Weights of a small mixture-of-experts language model, trained from scratch on English Wikipedia: 9784 steps.
Below are experts of layer 3 (counted from 0) of a mixture-of-experts language model. Rows are named router (the router's row for the expert) and show model dimensions 0-127. Each number is 500 + 50 x the weight over its row's rms, rounded and kept within 0 to 999. Numbers have three digits each.
After each expert's rows: "comes after" lists some tokens at least twice as common just before its tokens as in all text; "gets" lists some tokens that make up at least twice as much of what it gets as of all text. This comes from a sample of Wikipedia text that the model never trained on. Tokens count by the router's weight.

# expert 46
router:503548482515459536434528478500464440485448546519490608484354531482601387527452553508433489631504489473492564585574518555569450412469418502562464450570512455460472439580497506580520469525452524549478472439521454553506455491501436550474543580459550475511432522466464426492493491514574471508429563485559520502538419519489583530490464559511460469555484568425451504481468525483446618545538
comes after: "201", "200", "199", "202", "198", "197"
gets: ",", "6", "8", "0", "4", "9"

# expert 48
router:470503498501467601448520477554439461514522579463593587447407452424463437561393530525416444523502468481484526491529555537495446467440497522518474486485540474480477530501406538500503553575437469449539526476505516418412365505505454534438445499526503399506445450567467430484481543566581489486507536596538533550556479413493509547493384414489523480559477515432530458511477562498462560611485
comes after: " of", ".", " in", " for", " to", " with"
gets: " the", " The", "'s", " a", " his", "The"

# expert 5
router:541452530450485509438522451499443506463413591525520537388460469443589459527455510489411464490518461474445504494546518494571470503376477526489503445519509500484570513540462484555573545501491507507541551502529495503485469418596435474479523518448517384510417422536508437624551574532600554441473443573504495481532428515499554485486469549369452417577497596494486392504493524480469521531573
comes after: " |\n", "\n", ")\n", "|", " list", "0"
gets: "\n", " |\n", "|", "-", ")\n", "\n\n"

# expert 14
router:453486502481490540474467437446458389374528516509539641459450519450493456517415540488495447509545478424465512528519551469553453487512460519475519485550539415477533466499395513483537489509527585505474557490545496489458480510506434519545536604534450408554450499489461448605496536577560470455507438564543544460554406516537596506489443462466461472486574594427554450509406504532467514574623
comes after: " ", "|", " |", " in", ",", " ("
gets: " ", "201", "–", "200", "202", "199"

# expert 19
router:482510543441472531472515532452386427433540553564489521399468379514478398473447576522402444564436437512510529552513484512558440477463425517504422474606540451507489553471517546502530567544492541462475518493489505475447441370510445512440482533508418474491462436566382470440495566526574500459393499510577553535516505506475564518490479497447608464558498476422534456456482520475474503535568
comes after: " |", "0", " ", "1", "2", "3"
gets: " |", " ", ";", " –", " -", " —"

# expert 31
router:490521477400475531415534503439392518408523536530497520418469505447515483455482564463395511536517487528404511546514496599573514479430388557459494440515465445560483408526491504512491576505482469507500561504455518472533467456475424568441459563469492421490422433530482432518521562513556456415473525580543532519589483424461580502518451554399572447614497524451483499549488552498475473456582
comes after: " |\n", "\n", ")", ")\n", "\"", ".\n"
gets: " |", "|", "-", ":", ";", "="

# expert 3
router:522507583430404508490570488509454463468485647571526528461444387505587501476458486502485521628480484503404521573491493548474453522487518533510412441515457469510523448587444494512648561500588488481501519494491470502482488468453427516437511577427467458506499483536437446631508527505511488489523464499558592556510447492511508554445496535424474480515585515424551430463424510538522502497603
comes after: " the", " a", " and", " to", " was", " of"
gets: " m", " st", " t", " St", " c", " w"

# expert 36
router:499504495526482643459534475548509471481535655539507608380453463462556500509433489527476479487489504489515580526544543616490466506480401573453495447531472479543562565539389570467650491498488518555510539407515480561430357502550430533484493509448517454493484448466423494517578544483557499498504579528527492490542512421497530537479430554502489443495528539467511487482492532576468502515535
comes after: " of", ",", " \"", " the", ":", " ("
gets: " A", " C", " I", " O", " E", " B"

# expert 11
router:510502619481475577512482495449473487432511493542535620511451496517611416466485513573464508622469453514554527495501529479510498456426495501533455453510505380521491493514438501521536494561485445521470578551494484536555451513503491647483464539471497384519470430448456492525505526499551513468419510571524509445584532490425517573474431591514564470602528540406470436512436575538401474557519
comes after: ",", ".", " the", " that", " and", " where"
gets: " that", " which", " he", " it", " who", " they"

# expert 62
router:488497543489450567477522456509490442453509569550477502401439458491598482466468503485449503531464459529485618504532540549560481483519441601451452476629547486538566489546480507491664494477508472505550477409514498520466401443459462479443552561468484490531465488413456417602498592535525449465496452535485539441494508460538554527491384433490526394479435560418471447510456492552476540430526
comes after: " |", " (", " \"", "-", ":", ";"
gets: " L", " D", " M", " R", " N", " T"

# expert 10
router:499482523481487503437541458535490434577521548540464571481462488491579499599485494483401441586524504589447525533516554520489441465457500563522423445660523432426466444516496564511585479562527469532479564404496560528559477497524494552510518525535500447573403387433463487483570548567561488555435534536557468505540429472503577564440445513462500494501527528458524360441465498513448541499533
comes after: ".", " ", "–", "′", "8", "7"
gets: "0", "1", "2", "6", "3", "5"

# expert 60
router:505498549466487487498530432504392452481550582563487543507457473489602481527436494547500464533562508448488595463602529568536517406475547529477406427580432397486499525519448530475534495528520452462482476390491438491540433511510434514428486540430488425468430532466513415547545527505583458506418570508559470473573506417500517601460433523443566433517541516451513411491452553522462536506592
comes after: " ", " (", " $", "_{", " +", " −"
gets: "1", "2", "0", "3", "4", "6"

# expert 45
router:535542538441493594493550468550450450488487597540550574423466390456524461445400616503483451528487466461497487522521561540531521516492500524555417419506556479518442550498412552533512516575454450479557581418581467463461441534545474570490492506478449387511434445519495485530522583477556487490490564532533564556499402426504533584475406472448600472496481496476570423463437503506475558505539
comes after: " as", " in", " with", " is", " of", " to"
gets: " a", " the", " an", " A", " The", " his"

# expert 16
router:558480508447461598509546500474443487500453572578483443490447515487551466460460445438488424580495494520518515480498578547525502512493407532489480476565499419533423477493465521466689507498476445507496451472499440545443386436523454577476460590523450443469490442497442394599558509473527483510472437509524469487476461467508537489392435526459546412512443498493572464471355516485499547472569
comes after: " the", " |", " of", " and", " a", "-"
gets: " s", " S", " p", " P", " f", " R"

# expert 42
router:468473526460412574450586471480447462442451570568503530465394466438543489525462538490461493516583496492436534541586563554511465478450498567498456458612476429479513487519440529538564516563472445504430562426507518510528417466473436516435519576489466450489467469521452458596574581478561461494409549570557536536557493478491572561461435550486516448567531531476562426505437573610464510489586
comes after: " ", " |\n", "–", "(s", " st", " it"
gets: ")", "1", "3", "2", "4", "}"

# expert 27
router:600517563461451495428493520473448471493520539588485612501414446490535393452418500483424497539494470500544543517592511540556500476483519533540472516552562451413502519495447508502577466601543541508468546381476485521523465481569424516412463538530456419503483469444489438501581513583590470527398482533567540440475530393522534548409442531479496472474550525524508426474455509496451494582593
comes after: " ", " (", "–", "10", "16", "13"
gets: "th", "200", "5", "1", "2", "7"

# expert 33
router:498554542532500514452574451597389440501544542474521534480538451491490504500517528484437389553441460423475560526462565522561504483471422487481512445605496375512475543534449519515540572472472512549526549447547510499503417408574480586496541519494390456474440503448459370514540475531550467474504483515533515491520464489472531547469466542432474524550535563371521384457432519573494571545576
comes after: ":", "1", "2", " /", "0", "3"
gets: " ", ":", ",", ".", "′", " |"

# expert 7
router:485454586486488568468510487446465451488463650644544572456409397545530480520417476468448481546528487510456533491516538504487483457529448499521474460560553486511478448531365420503651511512542463528495478487438452512464383457556459513402524527444486493581455485531484443588568522501501491432510488565541551566518476429502541471538453551453540418476490551461470493528448523579500481512546
comes after: " the", "-", " \"", " a", " The", " ("
gets: " B", " b", " G", " c", " Ch", " g"

# expert 58
router:538540528475490551437551463539463480390527541562461535458448465436521461508447524444433485536492464495472489536521563601576463515455388543479447426514492409536507487514501562489545532537503498464526487514520528465546436465475444564466457569497434422517423401522421418557490516492542438394434460515502593570575389463494520539467437537418554426540460515438492497507482617557457513496597
comes after: " |", ")", ";", "0", " —", "a"
gets: " |", " ", ";", " –", "\n", " was"

# expert 43
router:545515529398515522536552409484411460485485669516565536498479479400567503567508469521468565608518466470449530575548548481517476466513462522565495452508475459509539533541509539469699507503506466521530498453466505486527423489495466582497550563480417430512501447540483418564534612517465468485475436498531471512551446453510545547527445524439578436524536532409549471510494537484459521479586
comes after: " the", " a", " and", " was", " to", " is"
gets: " d", " w", " c", " f", " se", " con"

# expert 63
router:550564527504449549479537442569470323545543558600499580437498550469512422484504486434442374583504521542453527530484579507565409504394523526517506460551474472488499488597451527532555578558496412503492554508493552561515437504505531454457596555484442492519508472488505429515519562518579428467469497538550533514543492462534614536541469493467492452496543583460527397511501558475504499487565
comes after: "\n", "-", ")\n", "\n\n", ":", ";\n"
gets: "-", ":", "\n", "\n\n", " •", " Total"

# expert 0
router:465487517497422580487557429555467496384435533556531471458465444463586491460415519508506503541489483516450544531559565483506327533475421550474519481560493453522503535503436489524513520544536524509514476517530507575483460565519464483369475608513526422457501413535474497532549510627577433449489443576531526490531542468567556608471436478473474428522519536421526418527486560506481565533549
comes after: ".\n\n", " |", " |\n\n", "\n\n", "\"", "|"
gets: " (", " \"", "==", "===", " ", "\n"